Experts of a small language model.
Experts: 64 SwiGLU neurons an expert, 4 picks a token, a shared expert of 192 neurons.
Training: a variant of Muon for the experts, 1220M tokens, 9308 steps.
Below are experts of layer 13 (counted from 0) of a mixture-of-experts language model. Rows are named router (the router's row for the expert) and show model dimensions 128-255. Each number is 128 + 32 x the weight over its row's rms, rounded and kept within 0 to 255.
After each expert's rows: a language model's description of what the expert responds to. This comes from a sample of Wikipedia text that the model never trained on.

# expert 3
router [112 181  87 114 130 129 168  70 106 156 113 117  92 103  68 153 103  94  87 156 159  73 127 131 177 144 125 143 124  93 151 141 117 162 131 152 124 148  98 113 135 129 151 130 138  96  94 109 163 129 129 114 173  95 118 136 197 155  86 182 195 100 172 110 135 108 109 175  91 173 119 164 149 105 129 106  85  56 157 153 131  42 127  95 133 139 176 178 140 127  96 132 109 128 132 104 127 147 140 127 205 122  83 139 125 160 126  84 173 120  90  82 149 164  59  91 167 151  79 103 142 124 105 123 176 137 141 121]
Plural s endings

# expert 47
router [143 145 142 119  91 155 150 124 102 169 168 190 105 132 104 115  65 121  59 132 100  92 146  53  96 154 162 123 167 142 154 131 100 131 148 172 143 125 150 135 110 186 127 117 148 113 124  94 184 107 128  98 121  96 143 169 130  91  99 150 144 118 176 110 143 129 151 148 101 140 160 138 101  89 123 111 118  55 127 100  72 170 101 121  77 255 135 114 142 128  97 123 184 146  91  93 164 100  75 117 163 138 112 148  79 170 125 111 101 108 123 157 139 139  71  91 103  99 164 154  89 147 111 115 215 146 163  67]
Doubled r and punctuation

# expert 42
router [192 150 149 122 113 139 146 143 132 166 108 111 124 129  50 158 117  98  79 151 156  94 128 107  90 109 131 135 202 111 183 159 143 153 125  94 112 163 183 128 145 165 131  87 154 137 143 101 152 114  93 121 179 120 127 124 121 109 147 185 107 144 132 110  84 181 123 136  82  86 137 132 134 131 182 109 112  51 155 115 116 147 113 134  94  95 165 147 188  74 135  57 166 135 104 143 122 179  86 134 159  61 144 156 149 219  92 101 135 112 128 105 128 123 108 147  99 128 127 168 114 128  95 117 178 152 169  85]
Word-initial syllables

# expert 20
router [160 167 144 112 144 136 188  69  81 151  94 162  96 154  90 138 111 124 126 147 112  77 111 122 101 124 153 176 127 104 169  95 124 116 118 113 112 123 168 155  98 167 164 155 134 113 163 155 163 116 138 135 128  68 164 141 125  97 103 121 158 198 161 221  96 130 132 111 113 121 128 120 149 105  96 145 116  83 140 114  62 107 151  58 111 108 169 180 200 100  93  62 157 171 139 139 159 192 140 140 153 116  55  76 124 189 185 118 117  75 123 105 121 187  78  86 118 108 179 115 107 153 103 102 145 121 133  93]
Biography function words

# expert 21
router [ 76 133 123 119 162 139 143 142 125 195  87 192 131  62 125 145 126 130 114  95  94  79 139  79 107 186 155 154 167  49 194 144 120 153 143 117 118  80 125 147 148 171 121 167 125  80 130 100 151 152 146  99 103  77  94 141 158 127  88 165 143  96 156  84 113 116  52 138 115 147 156 171 132  79 134  98  67 107 159 100  94 129 178  80  82 158 175 107 173 143 165 142 132  63  96 134 178 179 117 127 166 152 129  65 163 150 125  56 164 107 107 102 191 120  93  89 102 138 171  57 115  53 149 110 146 185 181  83]
Vowel-i word fragments

# expert 12
router [121 193 127 113 153 163 138  86  98 166 129 183 118  71 102 115 152  84  99 149 136  86 127 105 132 128 157  98 123  84 161  94  64 171  82 169  83 153  71 118  87  94 165 126  92 107 125 167 124 105 103 138  73 150  82  92 116 128 152 151 170 115 144 112 123 147  72  97 117 133 103 135 107 124 158 138  86  86  95  78 128 176 143  90 104 135 131 158 126 110  78 101 139 137  75 118 132 172  74 106 239 104  74 125 100 137  89 148 123 121 151 135 145 173  90  76  94 112 142 133 103 125  92  99 141 131 136  68]
Surname and forename starts

# expert 18
router [142 180 114 124 161  98 161 102 157 161 113 150  98 115  90 144  73 146 143 142 136 106 153 104 146 124 182 196 110  76 172 102  55 128 150 172 110 160  93 100  96 174  81 151 130 109 132 154 138 126  59  95 154 115 100  99 132 118 115 169 108  98 137 134 140  77 121 145 129 164 152 125 124 135 130 146 167 113 129 109  94 114 152 120  99 114 162 169 124 118 121  94 115 159 102 116 112 113  98  84 154 142  62 135 124 123 102 105 143  66 134 111 152 135 124 126 109 120 153 164  99 116  77 135 151 103 172  91]
Years, dashes, there

# expert 11
router [133 159 153  84 140 144 141  90 158 147  95 131 124  98 120  65 154 141  87 154 128 155 130 150 127 129 174 175 174 114 131 106  83 163 112 140 133 104 140 170  95 181 148 189 113 126 119 182 114  70 148  93 162 148 115  64 103 151 137 164 141 181 122 150 156  69  77 114 137  98 192 170 165  81 174 140  99 134 113 125 161 168 159 136  72 181 173 119 147 158 130 102 129 112  78 137 170 182  66 129 143 140 138 106 151 183  94 125 139 105 170 106 141  96  62 106  91  98 133  97 130 137 104 139 132 186 124 103]
Foreign names, digits

# expert 25
router [102 204 140 111 180 106 108  96 122 202 125 179 105 142 141  84 141 125  94 157 108 125 135 129  95 138 155  89  87  76 150 127  18 179 115 140  89 121 111 149 142 167 115 136  90 147 103 153 142 163  71 105 137  99 125 110 134 134 151 123 126 166 170 127  90  94 111 148 161 142 151 111 172  90 130 153  98  42 100  90  50 102  79 134 128 141 180 168 133  78 120  82  85 116 151  93 115 191 103  78 209 140 126  82 109 138 120 117 108  93 149 139 126 136  60  82 138 148 159 122 115 135  83 119 140 132 148 101]
Name and word fragments

# expert 4
router [101 173 120 125 159 108 154 105 152 125  98 141 105 143 165 116 155 127 112 117  95 141 151  96  86 172 117 166 158 131 174 149  73 135 115 101  75 122  83 166 174 107 117 123 118 105 150 172 175 114 131  94  94 117 115 125  99 136 116 129 165 147 218 133 111 133  93  98 139 146 171 124 170 121 122 154 110  85 127 107 100 117 126  90 103 152 138 170 103 122  64  97 178 175 101 112 119 191  94  92 148 123 112 105 127 166  95 124  93 124 134  77 163 158 114  99 149 130 169 108 135 119  71 156 161 149 192  90]
Prepositions before noun phrases

# expert 6
router [134 170 134  88 197 125 153  86  73 167 107 140 141 111  17 110 121  76  67 156  94  79 129  98  93 118 166 158 129 128 175 160 116 138 139 125 122 121 123 157 155 137 139 113 110 119 116 186 146 182  79 155 121  79 136 114 156 122 157 154 157 134 185 173 153  78  66 139 139 109 204 107 134 123 124 134 106 103 101 131 172 106  81 133  89 175 146 136 123 162 122  97 126 141 155 127 135 175 142  86 181 124  79  94 127 156 138 128 117  91 173 168 106 119  93  90 107  99 103 145 109 131 134 168 201 207 186  87]
Indic names and figures

# expert 0
router [161 161 150 139 175 156 175 113 101 153  96 129  90 114 133 142 133 124  72 163  26  46 150 112 139 124 171 153 119 152 137 129 104 170 143 132  65 103 115 116 139 171 137 136 104 104 152 104 136 100 115  64 132 109 115  88 157 120 162 137 201 118 187 121 133  97  96 118  61 138 117 134 136 120 106 166 120 111  95 153 120  93 134 153  67 159 154 136 129  94 134 145 117 150 132 113 170 129  77 127 151 129  79  90 145 154  86 104 136  54 108 156 163 121  83 111 194 158 168 109 111 157  95 121 175 203 163 104]
Table and field separators

# expert 7
router [120 165 185 108 180 136  91 110  77 101 109 199 160 132 122 136  99 124 123 125 105 123 138  81  61 140 139 130 136 107 142 194  81 143 172 134 126 137 133 120 110 103 142 104 147 138  71 128  87 159 113 101 161 107 168 120 101 145 112 141 160 167 144 107 123 116  49  85 137 111 160 155 188 128 178 121 126  82 115 126 100 105 148 152  94 150 158 147 140 124 137 173 143 147 127  55 137 129 113  89 168 139 129 124 111 180 111  70 125  89 153 109 130 128  99 116 190 126 167  88 147  71 132 137 165 138 156  71]
Mid-word syllables, determiners

# expert 30
router [143 177  99  60 202 112 140 105 104 170 110 151 110 105 111 133 174 111  50 128 126 123 187  91 153 113 158 145 149  91 153 146  44 137 139 104 174 134 172 133 127 158  86 116 107 101 127 180 189 104 101 119 146  81 111 150 153 101 112  97 158 145 182 155  86 159 126 201 120 131 159 138 156 134 154 161  81 128 134 146 145 165 117 118 114 200 141 172 167  41 110 124 137  69 135  97 105 156 117 130 149 149 105 145 147 187 175 129  90  98 111 125 144 159 110 135  52 162 102 112  87 174 154  84  93 157 143  89]
Conjunctions and list commas

# expert 16
router [122 178 139 101 133 193 113  70  74 104 107 145  84  96 181 128  91 117  45 129 119 146 151 140  86 109 145 184 146 142 172 125 106 202 117 203  75 140  94  27 125 173 107 137 114 119 106 110 174 110 119  84 139  79  61 147 167 135 125 167 145  94 129 112 134 149  69 187 117 129 144 148 164 120 139 154 123  44 119  95 120  97 173  99 142 126 145 163 107 112 103 151 135 134 113 109 120 165  98  58 127 134 111 130 125 148 123 122 124  69 142 131 101 140  93 128  94 104 126 128 115 112 158 123 158 127 155 102]
Word-piece fragments, digits

# expert 43
router [131 160 119  90 132  84 141 121  87 152  84 117 103 107 137 121  80 128  86 111 132 110 146 128 102 111 191 114 163 140 208 167 121 171 136 127 124 170 191  76 119 154  78  95 150  99 112 119 126 126 106 116 111  55 120 148 140 100 107 120 153 116 142 115 100 127 111 172  71 103 168 124 116 152 152 105  54  52 149  74 133 134 183 137  90 154 159 160 101  91 129 154 142 122  99 109 134 147 111  96 125 152  62 125 128 160  96 149 106  47 150 136 138 164 122 113 128 173 116 111  47 163  84 101 136 121 163  92]
Technical word pieces

# expert 49
router [138 176 160  79 156 167 149 108  98 155 110 101 111  83 113 160 156  94 117 153 117 112 104 121 130 115 157 129 133  93 180 100 117 127 108 162  94 110 136 154 124 131 138 158  89 106 137 150 156 128 135 142 141 117 136 158 142 146 216 142 181 116 163 190  85  80  83 113  91 162 115 145 116 127 163  96 116  70 118 113  74 145 150 104 122 132 194 168 155  85 134 100 111  85 101 146 132 186 114 155 162 104  72  98 114 149 127 121 139 139 143 117 168 138 153  57  77 120 130  72 110  99 104 120 168 189 144 104]
Biographical verbs

# expert 59
router [102 176 114  68 135 131 139 108  99 162 122 155 134 137  83 114 144 117 109 100  93 115  90 131 116 144 130 123 100 133 181 117  53 141  81 132 125 134 133  77 128 161  92 132  98  87 147 114 133  96  16 152 160  99  99 125 157 113 157 108 135 159 187 142 151  88  92 117 107 143 195 181 166 175 127 101 112 125 104 134  99 138 158 118 100 143 149 107 100 114 125 101 134 129  93 108 206 141  79 108 148 129 158 105 124 169 141 141 106  65 116  92 160 139 102  67 115 102 129 122  68 174  40 155 179 102 149  53]
Prepositions and y/ch pieces

# expert 8
router [161 148 150 131 162 169 138 106 165 168  66 123 157 109  76  87 121  92  83 130 101  86 156 131  96 205 191 124 119 120 159 122 133 121 126 135 116 157 181 135 132 136 109  89 159 137 102 153 161  70 144 111 123 103 144 132 158 113 112 196 162 157 124 144  84 110 102 114  89  93 173 136 121 130 128 125 124  80  91  99 112  79 163 135 104 184 194 166 134  99 131  63 162 109 115 128 160 123 115  97 156 179 134 123 105 168 128 119 111  86 141  86 129 177  45  86 103 110  89 109 108 132  87 131 183 125 133  68]
Occupations and roles

# expert 51
router [116 140 154 105 129 171 181 110 109 176 131 217  96 115  82 136  90  68  36 143  58 107 152 108  67 129 171 140 166 117 139 160  48 140 170 142 131  91 129 108 150 121 136  75 134 101 145 154 143 142 164 104  94  94 150 100 159 148 153 152 130 133 176 147 111 130 134 106 123  61 100 164 136 151 154  77  97 105 150  57 124 138  92 107  99 193 191 167 145 114 180  96 125 142 119 115 199 171 103 139 171 173 139 117 165 214 128 140 139  44 164 121 115 130  93  91  55 151 105 118  82 117 141 112 133 140 128  75]
Digits and number words

# expert 48
router [106 184 138 151 150 174 116 108  97 137 115 128 165  96 109 122 156  98 154 165 158 121 127  53 101 134 149 133 151 158 179 109  19 120 143 142 141  84 132 153 132 127 134  93 119 135 133 114 153 134 124 127 180  31 121 119 146 115 196 160 162 151 165 164  96 122  79 120  98 119 129 131 131 147 163 138 101  73 127  80  73 142 102  93 110 124 156 176 123 101 106  98 102 143  81  68 164 136 116  62 172 132  91 136 119 186 146 119 126  95 106 120 156 172  92  86  77  86 147 114 103 197 132 125 108 160 165 104]
Arabic and Slavic name syllables

# expert 37
router [170 134 147  85 126  35 103 132  99 154 117 163 114 104  82 129  58 110 112  94  64 126 134 133  90 118 147 160 144 126 128 144 120 124 138 184 110  91 129 147 172 177  98 110 138  84 109 164 189 117 140 117 138  98  90 148  80 127 123 169 172 124 162 150 149 144 112 123  93 144 196 123 132 115 124 156  34  72 150  74 176  87 169 123 117 185 150 169 117 128 147 118 142 187 120 137 172 147  85 107 172 151 121 182 130 168 113 139 125  96 152 108 145 126 189 157 140 108 127  92  81  85  96 107 192 146 116  99]
Word-internal syllables

# expert 24
router [ 87 154  76  67 166 132 162 109 162 163  94 177  96 156 109 158  70 111 140 139 127  59 143  90 100 150 183 161 136 118 188 126 132 186 135 159 117  91 126 116 156 122 145  90 147 152 111 130 139 142 135 172 123  63  47 150 120  94 125 150 155 125 149 177  54 118  55 186 133 129 157 142 107 136 146 125  95  78  79  80 121 117  79 115 130 121 169  98 101 122 145 114 117 187 117 126 151 147 102 182 150 118 126  50 151 156  75  80 133  90 115 157 127 108 117 121 169 182 130  99 105 162  84 149 154 182 159 111]
Sports competitions and awards

# expert 26
router [121 169 183  63 181 211 126 105  98  97 130 103 164 142 107  93 109  65 114 113  93 111 135 130  92 137 171 145 101 116 131 149  94 113  99 150 157 128 127 136 105 132 102 108 117 146 111 155 152 142 143 152 119  85 135 131 139 124 166 128 154 115 122 121 106 143 118 101 124 124 135 186 188 137 164 123 112  70 133  76  91 167 141 120 117 124 173 132 132 111 118 115 137 151  90 114 180 176  69 129 192 122 102 111  92 148 103  78 131 137 103 161 162 166  83 106 124 162 136 131 130 168 134 132 159 163 128 128]
Census statistics text

# expert 22
router [102 191  92 128 175 104 129  95 107 151  42 172 117  53 104  91 152  77 146 158 134 112 138 119 113 178 150 128 179  90 137 124 101 113 112 137 112 139 129 145 149 118  94 148 132 140 122 132 101  86 107  99 137 106 110 171 126 112 185 147 148  77 151 106 107 130  83 128 128 103 149 116 169 109 132 154 134  82  98 103 158 126  90 103  62 134 154 143 120  91 159  89  88 143 141  84 154 174  76 129 165 136 117  42 132 156  54 102  92 123 165 109 123 150  63 137 110 114 128 101 126 143 108  95 150 145 169  99]
First names, initials

# expert 19
router [169 143 165  98 148 143 162 115 124 138  87 147  79 136  80 112  98  92  67 108 157  75 136  86 132 101 174 107 129 122 141 110  75 106  98 138 110 142 115  77 125 149 139  90 131 105 119 144 120  88 105 118 160  53 128 118 141 119 103 189 154 147 155 151  88 114 114 161 142 133 173 174 136 135 132 169 141  99 175  94 140 178 141 147  82 131 199 114 119  82 106 163 118  79  71  80 166 169 144 121 122 183 109 102 163 182 130 129 143  82 117 176 138  99  79 121 101 150 161  85 113 145  76  86 168 129 172  81]
Numbers in tables

# expert 60
router [169 158 133 126 166 170 103  91 150 199 127 151 105 131  81 146 114  91  99  90 111 175 155  83  70 142 140 144 153  84 137 109 118 194 185 118 106 174 109 109  77 149 117 115 137 102 174 126 169 119 115 122 124 104 126 112 144 129 129 160 190 111 157 103 127 114  92 129 132 128 154 126 140 127 123 110 109  93 129 127  95 104 116  71 106 166 136 114 156 137 112 146 115  85  87 115 125 129 104 130 148  97 123 101 171 208 113  95 114 126 113 144 148 141 122 111  99 149  82 122  86 119 149 192 216 111 100  31]
Mid-word syllable pieces

# expert 54
router [146 176 144  86 132 125 147 107  88 146  92 148 123 104 126 155 114 120  37 121 200 107 124  69  96 181 142 133 178 107 160 148  95 141 105 106  65 130 127  91 105 164  84 102 110 117 173 135 150  99 131 130 165 121 164 159 119 120 126 168 139 160 140 170 117 159 112 141 115 117 181 138 166  97 143 141  48  79  90 165  74 112 149 111  91 161 160 180  75 107 142 123 126 131  72 122 166 170 160  94 133 155  99 111 162 135 122 150  76 116 138 122 133 136 115  94  51 110 160 131 104 113 141 114 167 104 145 100]
Periods and headings

# expert 46
router [104 154 105  87 143 150 159  84 119 129  94 157 138 128 118 144  98  95 171 135 242 149 139 138 113 138 172 160 158 122 138 172  78 131  83 120 144 104 131 131 153 170 133 105 179 123  82 147 152 137 140  61 134 104 137 118 130 127  97 119 162 130 131 157 125  96 139 128 102 109 138 127 207 144 162 128 136  44 142 133 120 140 114 101  63 153 125 149 121  77 129  89 117  83 102 130 123 155  86  95 179 121 140 104 131 134  93 112 128 137  81 127 145 179 127 108 167 126 164 123 136 163 135 164 164 148 120  80]
Standalone space tokens

# expert 13
router [ 99 156 155 128 156 104 142 110 114 160 125 171 110 119 107 122  78 111  96 162  77 104 110  56 110 104 172 170 120 106 182 117 127 198  99 195 160 177 182  98  86 111 140  94 146  72  85 128 229 121 111 122 157  61 150 137  90  99  97 113 108  97 137  87 125 136  88 193 151 108 111 106 190 149  97 167 102  77 112 124 104 140 127 100  89 125 164 130 120 150 121 107 141  65 120 116 197 147  70 145 136 120  96 105 108 141 127 128 145 118 125 155 152 119 114  70 132 110 190  85 110 179 137  99 173 153 133  58]
Quantifiers and relatives

# expert 58
router [ 92 146 164  86 149 146 115  95 113 179 106 105  81 121 107 139 165 114 116 158  57 139 125  65  92  80 143 162 195 113  96 137 154 176 117 126  82 157 154 115 135 125 122 101  89 130 140 137 188 126 170 120 147 108 128 141 128 118 158 168 148 117 151 119 133  98 144 124  66  86 145 142 130 117 190 137 150 136  90  86 173 140 151 120  83 148 140 180 150 124 134  94 157 112  59  98 174 196  63 119 138  80 116 147 141 142 105 100 138 105 131  81  91 109 121 120 110 150 164  83 138 202 115 108 144 134 139  75]
Copulas and linking verbs

# expert 39
router [138 162 116 101 170 161 108 120 100 123 105 137 151 140  75 140 101  88 132 103 121 109 143   0 107 110 161 114 142 130 168 161 101 178 122 156  71 151 133 122 112 149 107 123 132  93 165 121 128 156  96 150 142 108 117 138 134 105 114 104 205 188 158 144 163 102  84 108 113  95 133 116 104 156 179 112 130  80 127 122 151  97 175 131 117 129 173 143 142  80 128 184 161 131  87  83 173 124  62  84 230 133 173 120  95 169 142 191  90  57 141 143 126 170  70 144 115 155 177  90 114  74  92 122 141 204 149 123]
Table header cells

# expert 40
router [150 124 141 124 156 104 153  94  49 122  98 131 133  83  52 137 142 116  92 162 111 137 147  90 161  89 173 172 169 115 112  89 130 134 138 117 123 106 144 177  91 176 154  72 145 142 128 121 162 111 149 114 202  86  99 168 179 172 146  96 158 167 184 147  98  64 136 158 156 125 176 133 122 108 197 107 145 109 114 120 136 132 155 135 129 131 140 160 139  89 149 113 139 185  94 112 192 124  66 156 145 108 155 117 123 174 151 123  95  77 132 173 158 143  68  52 152 116  95 103 101 113  93 133 103  95 113 136]
Articles, possessives, word continuations

# expert 14
router [118 147 184  61 142 113 149 123  77 153 152 143 136 142  87 120  79 106  68 122  70  71 140 108 139 150 211 158 176 121 178 166 128 162 158 153 103  99 175 115 115 142 130 145 116  84  96 136 131 113  86 145 124 138 118 105 135 114 132 213 149 181 166 204 110 131  97 125 122 107 123 169 138 136 128 149 117 127  56 114 125 162 150  80  54 149 151 146 127 137 122 115 153 125  65 131 145 162 122 107 193 101  74 119 132 134  85 124 168  48 138  97 147 181  99  98  70 104 129  62  74 159  64 107 166 137 142 105]
Personal first names

# expert 63
router [ 90 175 134  99 135  95 114 110 136 158  97 142 143 105  79  97  76  70  28 105 136 126 158  92 133 115 153 193  84 149 145 164  99 170 146 149 119 111 131 182  98 139 122 113  97 131 144 107 175 116 120 110 127  88 116 154  87 116 140 156 195 123 173 158 121 151 115 112 102 150 159 123 151 153 167 160  86  80  65 119 103  89 123  79 111 155 115 108 121  94 129 110 145 121 142 130 131 155 113  59 191 155 113 119 126 147  98 147  99 125  79  99 125 181  95 124 125  67  90 166 100 215 115 124 158 190 132  94]
Feminine a endings

# expert 33
router [133 176 180 108 143  94  83 104 116 153 106 145 122  77 114 123 112 106 105 149  79 137 135 119 134 111 165 195 160 118 184 122 138 121 182 160 115 106 165 113 138 187 177 134 127 119 130 124 162 116 141 147 119  68 112 143 124  93 100  71 114 170 159 126 101 128 122 183 112 128 144 147 159 107 133 146 114 116 115  97 137 147 132 150 109  89 168 187 131  57  96  70 147 124  89 148 185 162 109 100 148 158 128 125 108 171 124 121  92 135 116 137  95 193 151 101 183  95 170 166  88 157 123 194 156 142 174  84]
Articles and prepositions

# expert 56
router [135 161 159 113 187 128 142 100 116 162  79 117  90 106 121 181 146 112  99 158 101  74 111  69 115 102 153 131 148 111 175 146  79 171 120 115  99 122  92 147 152 118 117 102 134 114 141 143 181  95 122 115 141 106 136 152  95 129 115 158 107 133 178 111  81  47  84 142 108 143 144 135 104 142 155  94 120  77 108 103 101 148 156 122  85 150 134 151 142  76 122 107 135 155  84 103 195 158 120 135 136 134 110  75 122 124 136 160  99  99 127 143 152 136  36  79 101 102 139  92  91 140 127 123 159 137 127 119]
Capitals starting words

# expert 41
router [148 158 144 119 159 156 134 103  98 150 120 129  81 145  94 133 146 103  79 125  76 123 119 107  94  95 168 117 188  63 135 135 124 166 137 166 106 137 138 143 114 146 103  82 164 149 126 146 158  87  97 106 187 123 144 119 117 122 125 151 146 147 132 167  80 102 111 175 115 128 156 135 149 126 138 153 128 100  90  99 152  97 119  86  54 198 135 147 103 108 119 120 105 111 191  84 194 171 109 134 191  81  98  60  77 141 116  71 108 107 139  89 143 116 115  64 100 158 157 161 136 139 104  86 206 143 117  92]
Sentence subjects and nouns

# expert 45
router [130 149 101  58 138 151 139 110  90 119 117 162  85 161  94 130 107 104 137 175  74 123 113  85  81 129 163 175 124  93 107 106 103 181  95 136  91 138 146  62 124 178  81 132  88 144 137 139 150  92 154 133 168 109 137 121 110  92 100 173 197 160 136 110 155 131 105 114 147 171 117 130 125 113 134  81 121  30  74 107  99 111 134 121 101 115 101 138 130  84  91 114 167 122 121 154 180 149 146 124 177 176  68 107 109 176 109 111 139  88 134 111 120 119  93 123 135 133 185  78 123 118  66  77 135 138 147  95]
Measurement brackets and units

# expert 28
router [163 170 140  55 158 134 104  96  88 145  86 124 113 101 142  91 180  97 111 128  64 119 179 145 153 152 166 185 181 131 134  73 114 108 108 204  81 137 128 126 150 176 136  84  86 108 118 125 168 151  90  79 106  68  91 102 195 127 172 108 193 139 219 101 122  97  86 102 120  68 170 143 189 137 122 141  84  55 126 101  81 145 170 121  78 128 147 115 119 109  92 127 170 116 112  61 171 147 112 101 230 150  97  97 115 152  92 115 134 120  96 105 107 160 111  92  67 146 158  92  88 114 110 142 175 155 131  84]
Infobox fields, table breaks

# expert 36
router [106 154  76 120 154 109 136  79 104 155  90 149 131  80 125 124  67 107 132 139  92 125 110  80  86 123 145 136 149  70 144 165  72 191 122 184 131 127 120 128 116 143 151 150 141 144 152 183 145 148 127 132 144  77 132 162 101 134 177 193 168 121 169 105 112 142  40 129  98 148 123 157 155 142 117 127  92  55  75  68 112 141 180 159 112 130 134 166 119  86 103 111 148 121 126 120 183 151 111 129 153 156 123  93 159 179 128 134 169  59 139 115 121 123  91  96 203 107 137  87 107 176 103 123  96 157 153 111]
Article the, place adjectives

# expert 61
router [202 140 158 115 203 143 148 133  87 135 135 186 115  79 105 118  91 111  58 196 132  92 144  76 127 145 136 132 164 125 160  95  95 128 127 201 139 108 166 134 137 170 156 118 146 156 144 165 109 144 125 157 102 156 102 128 103 130 159 154 174 123 176 145  84  99 106 106 116  80 125 135 131 160 146 154  48  29 118  76 131 187 125 104  82 159 130 213 112  88 108 120 134  53 108  89 206 177  97 123 168 142 140 130 176 119  54 101 147  93 141 109 110 181 115 121  98 114 117  83 103 142 128 156 144 148 141  66]
Titles of works

# expert 55
router [121 166 121  93 184 149 113  89 124 133 123 151 113  96 132 131 131  91 110 161 117 121 123  72  95  96 181 119 137  58 182  80 139 139 178 191 119  89 160 104  94 192 139 145 127 110 137 197 106  90 151 113 135  80 136 130 109 145 146 159 134 197 186 163 105 144 112 121  96 146 139 113 201 150 153 146  60  79 156 103 125 127 176 117  79 144 135 147 175  66  74 118 136  98  94 134 164 151  98 112 158  63 161 102  98 183  98 192 131 154  96 127  80 170  97 130 140  93 127  86 102 144 106 107 167 134 192  84]
Location and architecture

# expert 31
router [130 169 163  71 177 118 122 101 112 152  83 179  90 135 108 159  80 131 101 116  26 112 115  82 119 140 141 148 158  98 126 151 130 151  72 122 105 193 106  92 101 171 122 106 143 137 153 165 138 148  96  91 158 128 154 153 107 101  93 171 148 121 165 139  85 198 116 174  81  76  94 136 117 145 135 138 111  97 100  95 135 117 172 128 108 113 166 142 107  81 117  86 152 108 110 104 147 135 160  82 149  87 112 152 157 159 157  63 119  97 157 118 107 138 119  93 150 131 151 119  78 164 142 125 135 139 163 100]
Capital letters, name starts

# expert 35
router [119 142 133 103 193 136 150  95 100 168 125 116 103 121  93 131 157 165 100 116  92 101 149 133 113 100 154 203 140  77 188 124 105 155 117 182  71 136 127 151 120 189 118 136 106  73 127 124 118 148 105 125 115  79 128 181 212  99 113  98 145 183  98 191  99  88  84 102 115 136 143 151 124 120 132 127 120  39 163 138 148 135 174 158 131  91 157 178  94  20  94 122 165 117 102 105 141 149  87 164 142 128 140 124  94 142 138 110 168 118 151  96  92 110  60  90 134  73 136 122 140  86 118 137 184 113 166  95]
Capitalized terms and prefixes

# expert 5
router [134 173 180 120 145 154 100 104 134 127 161 158 134 107  77 136 116 116 132  96  54 134 168 113 103 116 205 102 154 106 141 165 149 162 140 163  71 133 115 118  86 137 116  62 103  79 123 105 148 140  92 148 150  68  87 175 106  97 161  99 133 154 160 165 114 116 106 153 113 133 139 110 157 126 132  93  78  49 101  46 170 100 136 154  58 211 203 153 118 141 144 138 127 111 121 112 135 162 112 100 149 166 134 119 102 143 162 125  99  87 102 130 111 148  80  63  81 112 171 155 123 155  94 101 144 123  92  83]
Table and heading markup

# expert 38
router [118 121 103 175 172 158 176 133 102 169  97 113 144  95  74 122  81  67 108 130 141 149 105 113 112 140 190 140 118 169 207 146  70 143 167 104 151 118 138 111 118 206 110 140 115 124 140 154 156 102 131 132 157  95 130  70 164 121 177 142 171 133 152 125 112 162  92  78 144 117 107 166 131 149  88  78 101 128  88  89 128 134 108 124  83 181 153 157 168  69 135  64 159 156 124  92  91 111 109 121 167 157 142 134 176 146 145 118  91  62 112 161 145 103 113 108 121 128 185 100  97 149 134 131 162 180 165 113]
Hyphens and open brackets